config = dict(
    num_hidden_layers=13,
    hidden_size=768,
    d_expert=128,
    moe_layers=[1, 2, 3, 4, 5, 6, 7, 8, 9, 10, 11, 12],
    router_score='sigmoid',
    balance_bias=True,
    lr_router=0.000744,
    vocab_size=8192,
    norm_eps=1e-06,
)
Below are experts of layer 8 (counted from 0) of a mixture-of-experts language model. Rows are named router (the router's row for the expert), up (a neuron's input weights, with its number) and show model dimensions 128-255. Each number is 500 + 25 x the weight over its row's rms, rounded and kept within 0 to 999. Numbers have three digits each.
After each expert's rows: a language model's description of what the expert responds to. This comes from a sample of Wikipedia text that the model never trained on.

# expert 32
router:504519499502560493515539518494495504471505484475461498485479488508528521525493475491511482493460488486499503492514499504512511472502497502519524491462558464497502481488569486520474529462556452495426506505454503464492458521512533469480530489473483459495500528475499496509480482510467528541514523497517513536481497522509459461480530485470450480475474536508524488543508490497476487516511
up0:525516510502525472471490497489479481498517558490512496487496487480498498494544479458540489534495523488462514467490509487486508522493497520537482495535502458515554468486561482509484518551485553479513527500482517494474472531510493478498467500490525520522526498512541549457503464504492560472479485542522508504520508510490513495435505518504445515516516489523549525508488496504547520525519
up1:513521509535526520507544495483440525532504510479537518473504489488518510508513511458475508508490419491497484508494500545520486515464546476476522485481517558564549543472473513462504533495522498481498474509452485537455502513507507496503492526476550500494486501494523519475518520495467472472501506526474524512450486536450506491520514482466466473512498551477516508487533498497459490514464
up2:527479542490508479530494485487482470489495539508474525542450496537533525535542488491535513505508459503484500505509515530489475456489533516490510507476524463548517557503468515497478477454473475487478461471500524482496500499520513491493523487505471513537536509480504497497487506473521504535511532505443502509494485488543508488471458517493454521509512504516524521522465515500492472525508
up3:529481473504550521486496498503523532507519464471508503492495500502547461435503505477499507502480508504494528503486489542529461497487513520526523479451506512518548472514501554515485474472482478488510505498483514515497452502455477490460479525495528497480502499534469466482471486504496505482507501506514461533503498488487495501539469504481485509477477545532486454532546470557471555469531
up4:513512534479503509511538524524538462518509556470531504474482505469476485468483491513536521502467476537446511484536507499492542512479497481479548528489494541499487478458470497511516494512483499504470517457482481520513475482461452493499478520486495501549498554509510463465457492509479487495511511482521472481512512453491499464477510506494467464508520516507548494501514507570533488474448
up5:526507491499502512497524437503530487510518495507507497515514494493498517537505497473545494508507481515492473494460540478488515506482473499484484489521473478521538466487507517508514452493499492563475518462519525491520492429469502521543512576506505530526495483507517540517541520512493489465537544530543495484506462491471524539476494504493503498493556581491464492535501536518504465521485
up6:502516500506472485490488488515495549517513442546496486529540529485533495547536506515506486468517511488476474474518504543478449493503496446510505508544514555472527503489506434491538512533505532468518513440485519492494502473499507470473533486477497498506500509507520445499519507500527506497524493494518487521529509504478540461497521500508486506503499499533495500485494508498542534504488
up7:515507448502542492522470498509487445571448483478497473529527545461463536503470530509534479467513482507469502495490523491521517491440510527476467540509525521508473509465501512508484489474513536485488512490479528496473515493490569504510517499456536484499468482519478522505484472480447512487525524509533467497489518482538511479483503492508457539478494477519515513484488503488488498486482
up8:475506507505532531499472489504535539456472535518485502455503535490461518443470502492493510492543495472487478483479487536541534452487514542489524513428486519522479458459521517483523546504502520481494489524471468499519496522497476537524475541498521508508517468490499475447500513517531514524499476515488501511456539498504489495481516490469505487448506502461506520515537507509504521528536
up9:498517498488489489531543484488521476498495507483490480474474478491459473517505477452473526483471516518506486478504528524515481521533459476525493480522508502493438484501496522472518489505493526516542498522482507475464454479527505475531468533501484526529500445549473496502529481530518464488519490500501487474496469516490480542524516489487505464468511498495541464503516527490516540495515
up10:497528532502469489553505499500520529550480514547476465530511490519445507515515533472543498484502485481505483478505487504536506485521527479462530518485475508511513491471468518485497487546482475551495522518509510501504532531504481520496496486463552502461469505512542498526465501495482553558517545524508470507476473492495529484502511519506508512525512499495510507516503495543571491487515
up11:528507492481538464504499501487504514519506542543467545502518506495444491503507511465525500494490522467519512487459534483487509477549517507528552521458486521531498570515545482496502512495511538510500498518486478502512484520512513493500540525495530508515517503481500503508516547474524517441523476550493503470501498475546514504499490545471508506533479465477537513511487474473520482493464
Final pieces of place, person and taxon names, such as -berg, -ville, -burg, -ić, Arena, Stadium, Valley.

# expert 50
router:483500501523501509486503463493523488547510494528503495522497506479493508523488503478462470434480548491463548537526501508511500467537491516533487512504567490459511495518509498524553499450523502495527526505444542476502536530503463500519527534468529480497534513511513537519519505523525481490479501497507507544474487487504493498506532471494446480522495492499506528484506490483507494507502
up0:479474505477516457540497507474521433504502484515458487500514480502544498467479515468509500494529551527511459496529504483476479537490549469465464529534567523503466513485490480549536470463513495506500530493506529503541531482527449510504499522504475490493470491502499537487522505502495464460503502480445515491511519498496515479509509496516506469489531529473531540466534497500459539486503
up1:469551496544514533496533454511495471507528467528484473535477486529518477473465523464492484491473499547485511508468488522493562517502508494527484497547498479497465493505533513503521477535473515508486491512518491482500493502522548457496457479536509503475473508463461486473552500471514510457530519513519479516472486491510495541534505476520473520478475477483504488513487445460486474459498
up2:456502465527510502501490499517478499521494532562500539562517499502474498497517512546522543485515477577530499493485558522503460486514490466499521480584522547487501544501514533490512467507489515493489510495507475493465517535511500489543479520466478481539501517516536517500500495468561494444486511542542505481455501514489536498470499499535545496449531516552494483521521489488501504468495
up3:532486460485482466481483462515527504505530464477520494526497446487528535502524497509474523484499511554508494484519478514489478482483490478531485577528485503521519461502513487508491485525498500515485505513500510502531539521524469476517520479511510526499512521467488503512476485487489508496477557535464556521455488522512485471511435490490487512531502513540510513538480515500498486510478
up4:524491495533478481474534496488499487508505505565524513513468464508489530503486520481463501510536503507456477438531496544504471479529472481502500480512562516493515504508515497484488466506448494532526531482512556541478516524484487487477552483458511441497532534520528509545528526501526523491507532493486533466495493475498473492531510511509492519500467509488529541514490512502484507510490
up5:492479490505520563487493499520506508515492525522499495546505501489500523492512529489498501519505502525509538482487491521490501493489487504521492496484500477537520517475524510474495515498470461451509545489479504501468522532531495472524480496512484508521483499492523501507472568496503478461539513505503508512501488481479515521506498487523530512539458474573490514532467526546456428458528
up6:544487500504520507489505467482505535497515497540498520504525513532531512529465466526513539499479522520478503510448493488510514486494510507452524508480542511510486509507521533510488445474458484460486522454506501497498573523481459525480525480497528452526523513513493496483501509499532491501511521469499509480432498482515534449532490504489482513499496507498516484506514531483494463508506
up7:502478490475511501456493483531553492503481513513523500510516511468505479511498471458490521490515489512508530501495485498517529558496496500552513469516486511518502486492529467481509489483524481456482467512458509498527490513507465484482504504498474512465502486488461528493482529524498473465495478474504497515535496512523464504521481530505487493488531478501490484501461471517478505468494
up8:530484479494522470525464490514509505546465489495501507513531497472489528485453499507446480507457464548472499526491529491536522535509532436500517486491502535493519517498493508491496519472547504468512516517520510479522502491488513504491504468468555567531543513493450474474565474486520498534524506474531523501519536455544473464512475491466510515462510502486505497513491495483530533476486
up9:555533483527450510477495494515521537529508487510530487497528528525475523510518478491509513527537537530492481457457512483499557513526523530514457480535491498476492538512509530476462485516500503537530470468483508524513491541483457501516473509485478476513468496533482495459507527458521542484512512508463533453512502446474528469514524469507501527498537525514511478553502506521468504501508
up10:461491509478498520517500492510471465488488528491480513476489490469495480510530480477508484505475473501487530486477512495492526501466463556513521521511528476493502474527496512470498477489508478519502548516499560531513530470512496505517541503500467533502513505507540503490512521511536536552493504535492500539544431524513497491495468463555533487510504456522501520491535524493518501490492
up11:475476516517494446518475506514480543485444488462473500502456503510469462482507433521502495476487527497529464510554470524485488496536478536489514454515509505485491472519449540477491509526493509520486526529472560494499511505522511514493510522521531478484524514513537495500493508524491473478493534516526478521454451532541497460465454536530488518492510537496494490537473487458528513515512
Common nouns for people, works and time in biographical and cultural prose, such as century, father, son, album, politician.

# expert 59
router:488524575501490528516492516501503518519475516511514528518492530464493463473510532470517523504480484497477516447470506507521527479500524463519486496471522499533511477512470532499490534442493528524506483481475529494520495501516521490509532473477500489506499474504568474481516481551468514566540486521482511473504527515539502521522491501519491506511475513494533544534498490519515491479509
up11:500533486449526495499503489498468544497515472544503525487470436469492568485447520475475472503490501495509499538513561467495513497503495495448511503487480508459516462456490469518496480491502497475501490477501462492525528484495503518486511502534472504529508493486478458498513489506486465508526495481487492505502538511504538501515467519537522533531522516481492526544527498548471511537533
up12:489485482503480530508522492489512503484470482507535491497489438473474507480531468520523513456480505468505485487540507456542495477490480497553514516445497499482497537472512502495478502492509540498537506491485501477461483516494477518518462521431504477501532515452499480548512513498504472471491517518518445464548509468501511519506519499445469455482494489564510502499509545483474533480521
up13:450501464499514521504509471537466518528520537499496499490511515535508467452477503462504512474522531483529537508509479482519525474494482466498490504501469505520527542491497476503461467512493484522450498503485482499501523519466480452487488538524489505503504497482522516514502465466463471534486518542485501484514483503491492499474513502490553499463449535496494509512490488522502498443477
up14:488545504500499495524531519506472522464510476493498516496509462452541525476506459478499480502504489484495538473498546532515516488531502507501445493503486507506494512470477496462487441513477483483499524489496501499463523534526512483475564505463542521521495509538490504508513528514521486463511465463452504530528496490525442470505473463567537491540491490505519506536489524513519503525532
up15:479481494490494511485509469470534551524472475523480497462511539512513510497489507485517493505493494496497477515496540509423487525490498478549483525462504483472461514488497488513538488488474444514516514517518496502497487490518535486473494553495536496506515476515527482506495521530499521515488512493488512498505503553535481536479445493496520514461478485465490487502505482500528490451528
up16:484540482501492512490455515510503494496486455446468496515512504530517528476528482484528530445558474468510490470522521492513504457527522514553452504484511496456495485473514521485509516513474475502495507521506526491451485481491486464483514528532469494505503499475457510472534489522501523466504477510499500504498507489535482501517490507463471447536508501510539523502493482552513481477478
up17:529496518440537489488457482530528493447480511532501465454517522477463480510473469478512503511440506538525524510479473542490505453483458513513504450502500509521494483479515519508492506521461514493511529502486504516468511537484494506481509491477536503514529462511527528467491502504510501498536492508504525491520469508467495447460547513504543488520505499482523459526501479448499510521529
up18:466504485488514507478486511542511478537445531493517488457507500490542528509471532524542492527514482483455439517515507458540483509464520481542508460495493488504526545521477459485477517495440464502510493508561507547513509500480465487482458460507529532496580492523517443493498545476479518478480528492550504531515519476474486503518498471508507507459477493493483504493511457483476507491480
up19:526483508456536483447512432530520470528455527485479525508512436484496499452502484502531496521477477480518450480473522488449472500533515461518517495494538469498480513509477526502539518533514492520551537537488442474468510492522545470527511476503506463519531480527522536536573492534475502528511495493513479483511478492505494491515503515491511501468524507519507463511506506482505477470524
up20:502507528489507481451530488470501509467479500520495515514493483493553516477505471481536496479504524457477483474485521523551508486523493507499482489456503447475499473524435503510489461504514496487488489528456510502470458487487479523494512477503485433536516471500488505476527514529523495487546480506478468466505494504488504517497472503535478490461497503516472509462471527524521494507536
up21:567503492485467469485499462497451522503506511516522502484505478546471535495511464504523518498529528526494496528480473481550522541507511510473523480508504487505505500532451493514524510522516474501450463532488523493486475465476503513465507507511456472506498542492475499501498517486498524496456505510512499516519477504498476474529505489502564511489488485546467506534534424492543512503503
up22:545517489508478481453488548503491530476469516484538547552484497449444491549512499458511492511502468458498493501506527495477514540482441524460533497526518518491495501512472466503468499488469532487579506454495504552517509518541518493505493507507536506489488523484494498466493536520502505511537488493503485503500506474496473477480544509514483514519497471501521512489497487527473494537462
First = of a section heading after a blank line, plus closing brackets, quotation marks and final periods, e.g. ==Awards, "Karawane".

# expert 43
router:493495487510523491512537513483519513471531520495524536513501522466472524490454513503501512523473508502495500515512508477495477486500505507511516500479517513461527507501530512549538490486457502483463510550498523527499510502521504519450575520490482491471540502464524514503498487459447516489510491514522491562497522480478548469519471524448545438486505509448520485526504480487474475470510
up1:528477510494520512480482517487503515468501476473485518530493491513498489490545494496466538506517514533497478498460487496498521475479433483480507558526501522492510476553546502526465501480488510492540510484473508517498582503519543508534504511502469499495506474502538507475546459493475448511479487488519524469504473476494516567500517498507445460497454506465490517533481519461513519485494
up2:545496529489451509577501500492474532519499534500507502480520485494468505551539505477534472521542495488466516531471531515470539517505489494537461475497491524449472508542515525491530500482465518490458521479539505490504534483472442470508497541521483480510496524454482497516491525487523509506457515505486487461527474504503486486475458529510510484505484489455463451523476503511492457485434
up3:544486467496487536490500502490474507531474534488523490509519516465496514502506505494500515513500479514504510464532470442549500504508509520507520525519552468532559486529487538532531496468496500435508508478540499523543524479515488519476493507494504484485528511542468525496547532518505513516571525535495492526445464568490491476503543482470489528524484513494446481425479471496503431531505
up4:501466525518505564475483509506503493508508473488501472463485529471451505498497513440476543497522467503450492469509493492524478534502447516472498478518537502518457489511506520479472564512491465473537489520494493518474499501466497471459499500525485492520508484462538528472496469478511498475478482528506512503551541496531484507475499532474538487500518501490458510491476492496477535508519
up5:485510512517500480515469528479550478480500526518511557521507455471545508537520506489476475494506475524471537449474472489532517491496528530506497479502507474476547518495531530498490521538478502521537536516517459489440506504502505484506478471480522480460496520489567485527483473495518490501493490533460533502502506507480548475501493536462515500495519512496487500511510468491502518521519
up6:526500497535504535487497504472548467455538521441518519517506504523508527461471470514472448439515453458497496509498515516518529537502467517448526485536491514476475457493513431509523519494466509452521527491474514519494505495503461465509472466461509549502498466497476533466466516506509475530511496515501503485443474483561484536462499517457477539475493552522466537510524549462443519493491
up7:555482545528486468493469495516489517487451532490491507526516490521523531463514523482491505525536480477454503470545521527508534505503470495494500527493486484527496475491447494484518508483490496564480503502513496527468470447550524498502553511535513537451552541477508504485528515486466460481462487497492533488474496487513510478487521520511488464438521521540493471491545472509547485522489
up8:498513508500544503440515493501475463497505505495490473474518520501488504511483526479443486475466522497516470464476514486503529519477499491525511483479496476490522502465522511501478547476523507554534525549507477537468516551482546517519485571491525470478485504488465498512474551485509499464505498486479481468513495510514505543495461502475442493465505509465496509494451500506511494495478
up9:504477509526484458478457551502524492524466467515504508490500495463518446498472536490468515489509503511449468482537527462500452521520495479527495532531516488500531488490514471492520488537497479513469527509531477494500480505494527506465489461477482453486473499527496501494492534488498466479484526493535539450510469540475491510463455514495522453457547503506464471520508502539519515506512
up10:484514539486489455437500500500502495509517486531516457510507527515513547503454505480499500480478464503507533504499491488506519458536470491477502500479501463498472491517482474495518493505518475477513479546484491490523504499482529499498512490513517526564517471477477510545480532506492544517509532488513508483490508511488520476531486474488474437548457526522512538470494463482491514472512
up11:494465528482536487505492477516523461482468508472526500515505502528501469490444490504477556493514521513478524478537496517518513444527514544515533500552521506476485532457516503537460487529496576523519473432511487525523518462469523525543524512465512517509506508479477524552445508488520478509538510517509528520482536530488475492526498465455454489526453515488487535508489528504506517491494
up12:503487518487546488518525487456504477498519531464513465472465503441513526484489485497478525453512520486469501505484513489524478504519488511505476515505485516479518539489529518541501465549511501456487518528487487490519455556490503513500517538576521489490512521504500517498542532514485516523489473486493505582489495498515509483523506547462497519481483541466480527511555507483493487497488
Line breaks ending table rows, infobox lines and bullet list items, plus prefixes like al-, anti-, mid- and the word same.

# expert 57
router:495493550505516502485519500483505528479517525449491471511492460491531535511494464471527536565484479449532476522495478499517509483505510505516541442462526460492501489517527481514513514448496492498489467470480513480492483484520502501462524475521506472465520503449488514523528490495518497564456507512509526535500473501536495487483501514459490497485508467519445497511516513508495483473499
up0:519505539511495458460510493506530430505509521445511497526501443504475503513502556520503482502474494495539466526528487514509496521500497521533532505476552509530460485494500479513525506540505467480534532468495505484536524456521488526509538492505557523482528498462500501521514538513498534510501538517565489504475491474459494498484494509534520439545509498508455481512481501524439488501502
up1:472500464456503414484505524503484537512519513503510531503510500482482505505474513510473529504492533508549494481499483486488505496526516423480526497481538496566487497489489519479514483484496524508505531459517518503492493482441524490511517506519521530546540522497493531480524491523489520513491545514497511494501500497524475519502459470541519505493502494484479534472504482529498501506498
up2:508500508494505503522474491502486553525488491540534491542498515482495486490483486492496513496479466528525483508505515508497490486495489468549482492492471516504517530499521544478499515462460549452449497477495519506487458506523497492509502502472520499533531476522571467566485525503482480467511518516468480479503505553545494475489479544482522482474509508538568517501534521495522519471535
up3:509485522475472490536512531533500523552489537506535516510508502502542464455502522477448515454484541461505518501512505468554501464457514486550539510523493528540529482512509511538520472509539495467504495495510479472488539523499459507513463471466511494447475498489525465505472452462452494495432537508479483449494475471533532490502559539487473467436509547440512499476499486474516491482457
up4:485486472530529524475506514509486508518492507532499463538522506478484507532517501477530526520509465478511533513486481443473492465540508491529517532548518530530532510500505486529500481495487480501469487537548549502474478506491500513529483476492535529480515513483543483503486544527470480509545521528520515526512498507512507485498511526446512495502529511534488524490524538553520515457486
up5:463496496479517470483503479503519536521494521565513530467479513543508508487473499499506474479530500500495530524448497511507497478475530561505540512487508463567502484501447509496503520468523507519497493504527473502498492496508530478521485489500495511507488521465517490499480479446495514506524510502492502512539526497498539489499442443494550498480506468480480518469497504464495502437516
up6:442523508540534504504497522512544517493503510460479523455456532520503485545488530526492490485522480458475497463504473481499492456478469498535476453470508489534478515495506536505484502516495494462511508472511592499467522481493438547488459496525497492519513521535505481474484508466513531549484498446491449484463504530486519521496453488554450507506487512510465484505531517488506498489530
up7:497526434489573533544519472520516467484514514518511496525507510531509556526456538490488490537509506465488463523471488473507517510433476471499488504486515510467489457505456492511523527521467502482492500477502541495493484443506520528548504444507484476497483511488525461505546531498443523478516535518526493507473524521519489495535488553519563518505521551509503477514503500519532527478497
up8:492501465518472531504475482514472514503503552494513469521525483486512501489551449508509490487523495481490516505494477503460524472501473490455465505496478514508493545486531523481482530500531469487490496555478514509476525492548533526508526480512481509514497508470517497474509472497517498521516489531537511496487493520500513533493506490517498480497523519509498508501462468506468504474511
up9:522506505536478493500465531542466541548530518510514483475507470484497455551520523488469464488500494512511527510472519498526508473469531495503510512501532502513498522499481517492507475503497472459485500476456456513508515477439519480533519477471533498467529502519468540527559517501458478491493483503502494468465507504507522551499514521509522497522485532455521536505529491487491467510463
up10:478500522529506476496526476518471487469494486532481508466510539480490507512488561497521535468461522468501550465507479500571508519492482517508514491487566480498534506497513506495452488477503496489499487482498481474486508431510477512510456491517491496504495437502499489509473501487498492489467499510483496452520500532528489508457534439476497497506489511485480519447436541517503558476505
up11:497474523516473450523517504509475489495507492492524489479553542515520459521543509505480464517530514479475510548490454505471509526546518512457501560487501497535540480496488469460487501454499569488507570496522502509458500533519503510540520568505524457498548537447547470498516488495463502516471524491520518559470490494552532472497476480506508492520506549532531548486538468496473516489498
Middle and final syllables of non-English names and places, often Slavic, Romanian, Indian or Portuguese, with diacritics like š, č, ć.

# expert 22
router:523525516506499512450511490491517494518467513490482498559494476481502493528516505496517474475506514496554511478501526486499505478505530513487483482465492494492513503467492492506466483504511522511496518494453497489541534503540505489460497514430493506486496483495457486504522513476458523539495476499492527518486500553527472501483505498433524500479502543467512489532490480502523484481486
up1:435523486534494510508501549484521535495494497520548556497472514503479524450461474495501509504537486496490498493504524489557494526527494501490502490457533497548581494517515460518502498530509463485507497492503479474495492519519441522493493540490528512499472445516466489523462515502476478515499476521512514528514515492520543491487497509528512505521515536468525485506486457537497502489501
up2:492473557518474492539528485477501494479502495512534533487502481524511485503505472479545489516461438483527545486488498480500489492550491483504519564509511468505538525516514500525514464486510495489491510505491475510536490501475507480499518529503475512555485499463499474500514495495476488517513533503481487484515540481519509529499521479473503507527484526539489487530477506480461497460527
up3:478465512479482503492511522492488520471483493511484473522521480543528454519508492452479468534500531468514514489496488531497504524496531489509489492512520490486466503477482563486506488501534471505461538504487507487513482504509555503549479513500516493466478527490509482508493453498440528524485472547511554514525530513481522505493521504509508522465511513489511493491497516515503477481518
up4:551546511527510520484528461515466493522503517484460495476527528502532491497500501536534482467512535496518491507535497448525546517479474488547506535462500449496524485527534524466521514503535479482497493504446524496464480445514504477462498532519473487495486534522508524522480532529513518521473508483446491491542531500530470511515484482496488464493532550497460527486511543454470525513504
up5:525548483453487509486529492491465480495510508525523491469535478547473528539498525484482533483515527509521522482470474527494481489497491481532524519524531458486520520466529520468541484494525523515492545483519501530463521515464475456488518471505517512492470521499467530459472464499565570490496515515505511547477494537475500466510502457515545494462490522508488506515499478508476475497482
up6:420468478462503505470484535486511527489462490499462490497475493470538531530472489525519452502515493478519469515455489495506527501482479529525529489470520509462521497527545537483530544475495526476567517494478490490539462487490449492517470526540508479513535476517523492503517496483483502486494465525489518493492475484466468513468518490478477500490482497511451478516496528515489461501468
up7:479515509501539478439503505496519466524491479486464454480524498507512494515463515514515502496517486456536494521512508504496493497498515521516505480516516506497533522472479526532499486491505511478523512483453481480540488491549534489523537512482538513478510498514450477525485513533502511510512483495491505528477455530499519498474449485463509499517512521483543502517464538511494430474490
up8:478516486456473527497487459458562495458491492476502492531534483522490497530516496496495489523486538490519475480460499525509510483524480500541491540458512468506523449567496470460497529539511537512523509480510508481539529516481479487484535511505504470509473480502499469477475473499521530515497481507490533513489517521491511500456499477470498509497564499535506470502456506487471504521469
up9:514529545494532516495508498480486483522492482514518502561506531517516524488506501453484486490518529531482537561465539482496539502509510511476515467510469490495519491490506482527598513529455531503514505506463532472528488504501542482478465491523527516460544545507469514531525522468505529521511556517500457484500521499547473503518496467456498474493524505520526491435467501510488489458504
up10:491506491499487476472496554526524498509478487517518524499510502488544501534433480491523546509555527461455530519470511525557500491506495499466491485462516462518523534515485511479541497512535493531551528542510527477539530499508515463467494486500549501542543533506514501500495529470517494491501468492485459517468526509428504548464533467453505510464467521477509489520517492467527470515519
up11:500467472500537518546531493549508503536483498491521522495492470451527498506451513473460451501538491491518510524527520520520540494495479513532490494531480521530489502495514468463510479469466532513524518496515516500539519498474478510532542547499480482517529509540542514497523549479474463494495496520509517507489464489519516494521447505491534521486497477518481522482516496535478496495491
up12:490495458519519516537499515535476472470485418505529482515505482492491498490471487484485502461518468476469515498478489518485523487474469466518538507462484475480472467483473517487483498535513549487491529488496500436515512517499508538478493507419495475499499500489479511489471474522526514528511533508502487494515493487512528511496510478467486537490488521472498505498535525484530501507515
Pipes, line breaks, semicolons and dashes that start or divide cells and list items in tables, like results, discographies and place listings.

# expert 17
router:510471549491506476476498505449538492505463517518520506493451495533509511497461493478527504540486524507447550474443503526499464476483520475497503460514534529465490570483487491471507540500513485516497524504479506488497491533477459502533507503451509504497480496474534522459539525501514482476527521507495505494520528477521512509500512475491462459509528516497528512511472488492458543511513
up0:504534498473504479509498522420522490503505509543531487494483485482519536496508502471487508521477534448525492499501499546499511493557507537504555485476559509511495554518446481507518518515514441455510514501520466501491506558506493525460478505507464479497492495483524493519520511458524517480528492468497540477492545507496516476518451510493491493505517556484497485491523482486526512493497
up1:479472482507481487474502505529489508520558537561454504475539469497542494490470507513488502455509505492510438486524478482519513464438453453523511498498520509514503470462519501474495468483478514473526517496504505463501484519523505456498509538539525537481478518526518452513526488523472496502562466478523520526483519469514493491473436529473501502449488505492497496473503514512506502517456
up2:526476487518510512510518502542482468483452546501537515499500463521515511449494510480485501485525537526511518474488522492472498492522531496523503550522501495517490534495537568478441519497469489506529497513453519484483482515471477526509481508488487437515462456498549458500493470539483513483572505505513474491476509530523517475535525504497475506518521467477518491521513484497476446485484
up3:504527497470522516536511535510486554539516487536560463514510527498482491483464525510541516517517488476523502498515491470491500558520583515514526495455530474486503514477508453454506499585504486518491475497476543469503532473469518507516481449509505470498481511479457488489548496477479515525490530515500510510511514501502509502497508490483534518517491486542506497499491460502525477482457
up4:504509491486488528543471464488516527516519545487484522519501467507489545504503527486486531475514519490476538484520517448482498485486491504514496502523538471441439519494449510540453543492533495527490525490489505518472508484518483512491477530491506504535498503480511462461466500529516522504481482499502491533481519494535536485478471449517514496463499518502516527467495545531536482514509
up5:487543506508465496503497539500475473490533510515448499530480488536484479490503466531526488487535527478507458497472434473491484522517523491488524481507512508520507553479531502454491501509516488499479494458507500529517534505530541506501516505499494527534489511517473497490483512452496516481519528506492543477507501461532496521531519515462527507524514497466489505489486534492496486493430
up6:511496493458537488525488510481488499488445499521534467501517485529496538495542499481486486491495474476486539506448467515480510495528510459521471470502491506504489522507526505490463568441492484469511520507432493507525499507499511500488496463514484491515505535495455533493508524498511490495478516531525491478535478507528523509483458515528478487471490470498526519526485530497538498531467
up7:471543527450549537507510483497532481485492512493512479557505526536500466467487487477492528525442509499507491529491477523472476475470464514508509542530507520539497538493473480496489520522521501500509533481458523490476507521510524510489495495481473483549475517500479533490509481507495494496464478509515522502467498493488494509528460518507439505514495494482498455478518493488467522491529
up8:528524523485480460489540489482492537484481515514502530472482482518500483470491499476537493524536513454556484486483491520497556505501517469501494530508491501511521509477496459537477541490476487453522523575481534522481499512505575512516535480533507503486458434513521525540505493464519514462515516502500509489537503512493518535483477491473521436494460481507506474500488451485444548510482
up9:552505499506482542486512539480522487515473506494520462502484561515524502422516510479516472507510465508513496490466516473462480468471519472511479473523528523483460500481494510490526516529498507545511539511493528506475484549499442520494495453537472508497489498498505521463506510550508494523523537514519494461546504512489516516487442489496504563533496467456473486495465490498500523463488
up10:473498537502487514498496523472504497511482506489474457520488485508456503527467490507477475472520493490505513507500499475489512522489504495450486458527540475489516492500496515522410516448471471512492512534567466499482449478494468489524491464488518468545488473481525468475527519480496527508501525485532516479509446513515509485497483509498505499541515451525446488513512494481480474464455
up11:469474450519492482513466522523466547484497480507508529463496506492471493519502505504529517483448479504465514469473510514494507468515524510489482496516500515478474488499557496538484515512503506482476503501457461504534522508466500493514486539488495475501507491507476491506538479523470503525535510503477499518470522492495514500514510496447488540444543520533520442535483527504501487488494
Final pieces of abstract nouns such as -ion, -ation, -ment, -ity, and nouns like work, death, war, version, often before of.

# expert 38
router:522530464536519479488561495559485504449518528481475487540473494485505538444501512475479510489489496472530494475523492484490492524458553491533535473507501503496541491512560513444535519484523490482488507488447514487490495522524467500533467537479517461536501492513526483481504478566477526515472516518498511507493538535535504500514495481513514490530563476542534514518515474517496496491518
up0:493488518535470466511510482497480493566489475451437483521471495505482486520501464468466432483516518498500498467487504531529492487457504480503545560496526528490524484492527549494507480482508468466503465508505507531520494584453528523499448509535471474531491488526472522518475502466470538529478498481564497506488506476501462482483430522479526488467504490498508506461482524469509493507425
up1:491503525509516516486508493476485523488498484495512569482515467474531529487557488440452505529514460477496519483481484526518509492513528473535511511513493538501544503489508483470508493509450521500495502470536517483502477497524480525527529467482513504529509480494507472523461542522485520492533526484476534489506470473508511543500469511525486492520497495492533533469517519529447474522458
up2:468486517506517442526519529506490528508553482492512538495473478474504492474485502476504512499482460443493555476476498448512508497518485535552476487437504490516493522514531506475492525477530484492493498471513481531472485492523478493451441521482493472498510498527519487476481481517469480522471461490527521494458521509494492539502504466489464519491494468508525545535526471481509471449543
up3:489471486522525503504512486496496493494481513487484462499535493506540526500475512531482517485529553515568540489478479545537519484526508452522501468477541501524526444548490503492536543477500505498525525450473480495509473490466522454479523518539490534525481501510474477501509512516534531471516516501505480484491492450528498521489484502518443471474514552454550503478489483527494489460504
up4:489504503474530532505517444499516489547478516529451508492491480493464502481509522490539488525500514502482492496511418503529497492498456473450475492498484435461574482442526512490527525496476496469498511532536502546486514483469523491486477525449483472475472463479474497483526479490522501529500492528501474496494501495497552475523506483466504486512485510506530507506530482505486532502501
up5:518548508517484519506537536554476453473478525495514520442498506490544511475530501496493495486472527477490525493519493429469545469493508504541484482535508499463484529502489469453453481535532473518539506487519489474505532471470496492500527514503471449496480495480526513472505542491492534505532503488495501524518503455512549480481443490506523504507518486530490467530478482503515516522496
up6:520491442524489493476490478510514453553526472502525487488509516509490491545496528486531449524445490503437504501523482523484533537484504519540509539509525474508502455543486506469466535488485470524480488491547478502541510508445546512481539489530521508518525538500482498550449491512490519497488517526494520477520441504517519493507467503576470499492464504499495485528508472480488502505515
up7:510519488519538480491529466498525517490483477476540486527544543449494507490499543495575514502457476505510501486528487522507486472444492547490527496489478521457505513497472479520446493488476461499478485495534521547476487515515505471498517512488488488512492483561491545495513512549536504522506498455517469476472515523514491467503522527488490492496520488480498520446489519465474494511459
up8:504469444507511487499434528494484506538480484525502466463548557475505502503484528469546491452455459487518504500527458506487490535484521455497519564452505512504505507481522509485523522514469488478480534514527487479492464489503463491511495510469490474459550516498486511536473486581478550476490541515537496476483539489497488473525522502530533527498479517486529492495525498496491505500483
up9:485506494514496500494514507539504471500510508470523481469507462483507516527531476521510479512523518520480463485494465510478480514467474489511466446574497571534499451478502490519471488488487550498525531484483496500498504512508509495462524476522502491486496487503486519527539478483484520510481454532491463499488447470495479536477580507486478511483542500491508533530505508466501494497501
up10:475465536500440504503447457498492489492519486542528546521538491518478476440489514481502511524522501516511499460523531503494523502477509461487492490533536485487519469492519523491494480541522516534479526526501513527512465499476502498523480488487503475477483496464504488496547468486482478499529494490509456469504531485513455497490491487450496497469549486476484518503473437519442498492507
up11:515508487527479484524484530494519477463451520496513470470487490461476502477547496494493499526447481522517552472541533503461500517467492496490534494517496526498468480512529463509504557467506493458482478492475533531508518542523534512539511505482499500541548509518511537515514512467465538514459469522511506549463505495510471454474507499532509509518520500494495491511526477498487482438450
Inner pieces of foreign or unusual proper names in sports and geography, such as Pe-ps-i, Hu-el-va, Gan-na-varam, plus ESPN, ″.